From a checkpoint of a small mixture-of-experts model trained on Wikipedia.
Experts: 144 clamped SwiGLU neurons an expert, 1 pick a token, a sigmoid router.
Training: a variant of Muon for the experts, 563M tokens, 9667 steps.
Below are experts of layer 3 (counted from 0) of a mixture-of-experts language model. Rows are named router (the router's row for the expert), gate (a neuron's input weights, with its number), up (a neuron's input weights, with its number), down (a neuron's output weights, with its number) and show model dimensions 0-191. Each number is 128 + 24 x the weight over its row's rms, rounded and kept within 0 to 255. Numbers have three digits each.
Before each expert's rows: "gets" lists some tokens that make up at least twice as much of what it gets as of all text. This comes from a sample of Wikipedia text that the model never trained on. Tokens count by the router's weight.

# expert 40
gets: " the", " The", "The", "the"
router:080143119164129184160122098114111136076122099153124091106130139145108149129153133132134162136093098133072130104081115160148126174122135111082135089157136128135129187171125135108081112106105114112129113149174095100154120162115127110090103100112116146133114122142153147117150130090139130092100182150115132141143103139115140125136144143115114100173095091106165132135103134090118093142092135142107119149145178138088134147153134133148088104133121105119127164175112135138138129126079141117097139183115104106079132112141124154116127134098136124103104114148103116147108138109103121117
gate0:126096163103187149156116147099150079132104161109132128152121181108165088094102154138147154078128098145153092118112147103119135145128108149134112108131134156119126158136106120149129113137118135097157152121125150152156181125149140123104152115140113114142138137127128140122117101182182124144140154113105138140095138170089173110141127127152096143180119100129126106083116118163126147112124107112156202124123139116125173141146124126115121139132115156148149142157138101109080140114110158099156121086147133177104141143124083187101117137119115112126164123137131125128122159108097087141
up0:165094127085124117140089119134124115128133123127119116095099124192107132122101121145152143109119122108129069109136164125112119153131160110108131136132071141142127199139162142093110116153124125139098162165134106093159152112151101101117156117147162110128138124163082113153117085128085106118130133174102124108128105155122138124123128129139144116098127127106128128103116081098146156137166154110099153144132165126143124085139115121138136134137146187109160092150159151140147163111120127154126108156123136130138137117168153154069116152052116147107092112142101139155129177120126101116
down0:096082098132082137073117147151085120118177146136112124152126102113116109144092135161124113135162138130118143205127116161094110154114129134128097110104133099108136112149150167123115144128176090109153115142125170127108138114134112122113127151134117120132148155146138137071179184094138116121139113131119141118141109151180100176136131133144119134123132119097158104177117133105135112134088091146110147092123104176118169139158108117150158159103104120105134147133073153092144107134137140160121119140127115083155124152081133112168134115125110113135111153127130109122077119158162131139

# expert 2
gets: "ion", "ony", " the", "ury", "ery", "ies"
router:113161077118101143136102048117154133153140118096105078150146153175118148114125155139125160090102113128103127158091137123138167138134113162115150126124161118113139108159123159134128108139129125160135134130116128130150117146111095126149143098137113133122068131161157130115097122118121116151130145149087129115147070112101122128140141130115077128159067129134183095107117166109129085152146153176101154115142135147119164145167080126098144099116137129085130165113111143127157149122105097130126115116132120117111144132129155112106111121127176119130132090138129110167072127099103179139
gate0:115124135117115122109131157143119126131109096114103148176186150109116144115129165132125149130090113137098124151099158098180089117096151134117146138135096126135087093145125094185136079105170096158153134156104079098135177111172126137135149125139118137125139109110128128133125185167103107115158126114161140130151130135098143122123146156064090123147167128144144099116058100133123117140155099130110109104148121165124132123125102090123108150143129108132121117134124157194089111135102122129111110142100092123169127127138172108128128114097109140130155174114134111139160099102118141116
up0:130161084143164148160160138120122131065158135150160113134131172124121161099085143103117116163098105146107148101100111127151117128098137136117108117112102140152167089113128089130142070102131089128134130129108151090081125100146131157135154145140153129150133184135134167138161132119156107142106138083089144154132114131096190157118168126110076146132119114121160101111117105133086153157121114153161089137147167116133110124127097138155106129122098127106148120121128112142128106099143136105159105088130105079137138149130155135112141124094126159105140188142143163138135141120137154092
down0:169154138127159135112134124112164091154130146171169123127135155161133094116165118101128140095136143097122171147122129154104143130144145133139156161098091129128108118153121143113156169113152142156079112109160187153119147135120130163110102085114159115089126129087120084146123118106158140165156148119143128109098118100101119157104138159140143156161137128081067083123139159139129123127084105114136158147147141136132110101156132129140139108187147122098132128102120129101167154077157114164111119117161157149125154145149099129163147105119138112144163155132112156130118144097114180148

# expert 62
gets: " the", " that", " which", " this", " a", " each"
router:133101138097083091134141128114137113117134131091141084136127149159108155088155142127168162095089135124075077107093080121144128118164102129115122114129167148094137115113153180122101098107112111117143120112122127096139066178135130104126160111116139153108098146112167133120134167125094113102113158143189149123120111152118121086131124137082110141147118156127117103119128166142127126144112124121120134113141123115107151122145122107104097126142117137119176149134124138139099131151148109135083141137074122100114128098103103150125076135120171133109101125143153153154069143115107188097
gate0:169147133119164129109095112120093138108129169151133129172130125142159082120129103124164132145147113155112093132128131085101133119106092132135107134121180111144085176100117136108146095140093141139103127136134086159159162158159145169081122120148102122151090114139097160114157154130115120141176100125121168096159129106124153128123155113135118076137088125121107143122119162116120137149130142129124140123078088129127128167133127127093141115101136144083146150116154132148153095118159174152143142162145162115135122109147119143151158124129131084141136045168146089164143129142117103135
up0:181132110113145165152073159108130136127130099179119130139109109145115112135172139134173146172088123145134096143098106073114154155090142108151121126130184157150099143160125091154170116115163152153116088103155117121112121127163128111117104140114149154132115125145105095100125126094117156122175092123123151106122110144166188147173159147121147139147116135106143130146138146161171153148118121127117108104108091162090136128145132116097114118163115153071127112099174141121156122123157149138121149133147155118148127072154151119142152144088121119130141140141142144141115151089142105126
down0:091138129150118135140151139169126150145145174150149122093120107141161121138122104109156170144136132107117128124126139085151167154078127113118145138134129168122122108081108176125157157084169167111146153119125143128148135163106139089080146155165119103092147156126111164084140103125087097129123082146111101132207154149155130154096145140096125094139125133155133105128084121154124133142142110116112171130105123107105094126129105169144132120161141120134147088147161157107103131095149148157065119123107115102133134127119149153095127108095150122115110131145132109099142169147118150133

# expert 33
gets: " A", " E", "A", " e", " a", " I"
router:144082104108120150109084124084134120148126107161139096107133126142132159121090130138161148083125098149118135133113122143158155124125093096147100138150152168123093127129179111099096115119125108135110067110144111113134081111117110161132132096104115133114150123124166159125102121129126144132124116143136142167060098092134143112178161089115155060135108135122135094106132173124143106161144109163065108131156124143118164102161143101115099097117120107114141126144157190113109137125120104160126127123099138119102156140108147159113099122106161135090127118158165129125094118105133151125
gate5:135120111163119146182118141105135127132133143096117135102080127123138121148115082128118110137052140186120106155144142084104113146129127142131133113119095161103107179115120115143112112113148096114122138121154142116113158124117137102123160097147120131097136114114127126124110164156089170100123105132111123091120108133098108086127113115116142142094097156142114144089113139100112134092119165110167098144126129127159131174172172155114166122103110144121147126203156109078143114155109142107130132107132089094089117108178097128094144118112132119142124072120113134093090137100150124112
up5:084149120138115146145155128109130119147140112139146129138139085156130129116126158140143155106115147180145076150142129151151150083159124120094118133149159142118177144143143095163128137172127104117134107104147126087157170132163104159079105149175123137155157100153138152104165139111154134094131127129102149149111115118086070098157156148121107099116120134125133080158130103106105139113138103132131103177112135141145123133089108095102144122110106143144128172097141138134126095131124100170106093091130098133134112123160146186117122107127142058129119126115146137071122100139096137110
down5:144091141165107131103146137136067100113151129150164128084146139093117144117148172127139112169170126111092177100116169180105136078110093098137116126155112109138156105107160125146108134165135115133145147115129112135139105109145127148108109175125145139126133141123155140170136159109144132110091110095127135168109121175158162169113164087129151161167157125121154104124138133151137129144082089142170137149146088124121124111094127149101113142166169153172085142123131108144145132112113142181120161136135150111145152134131132095141101127153117156136142145154122093143126158140121166150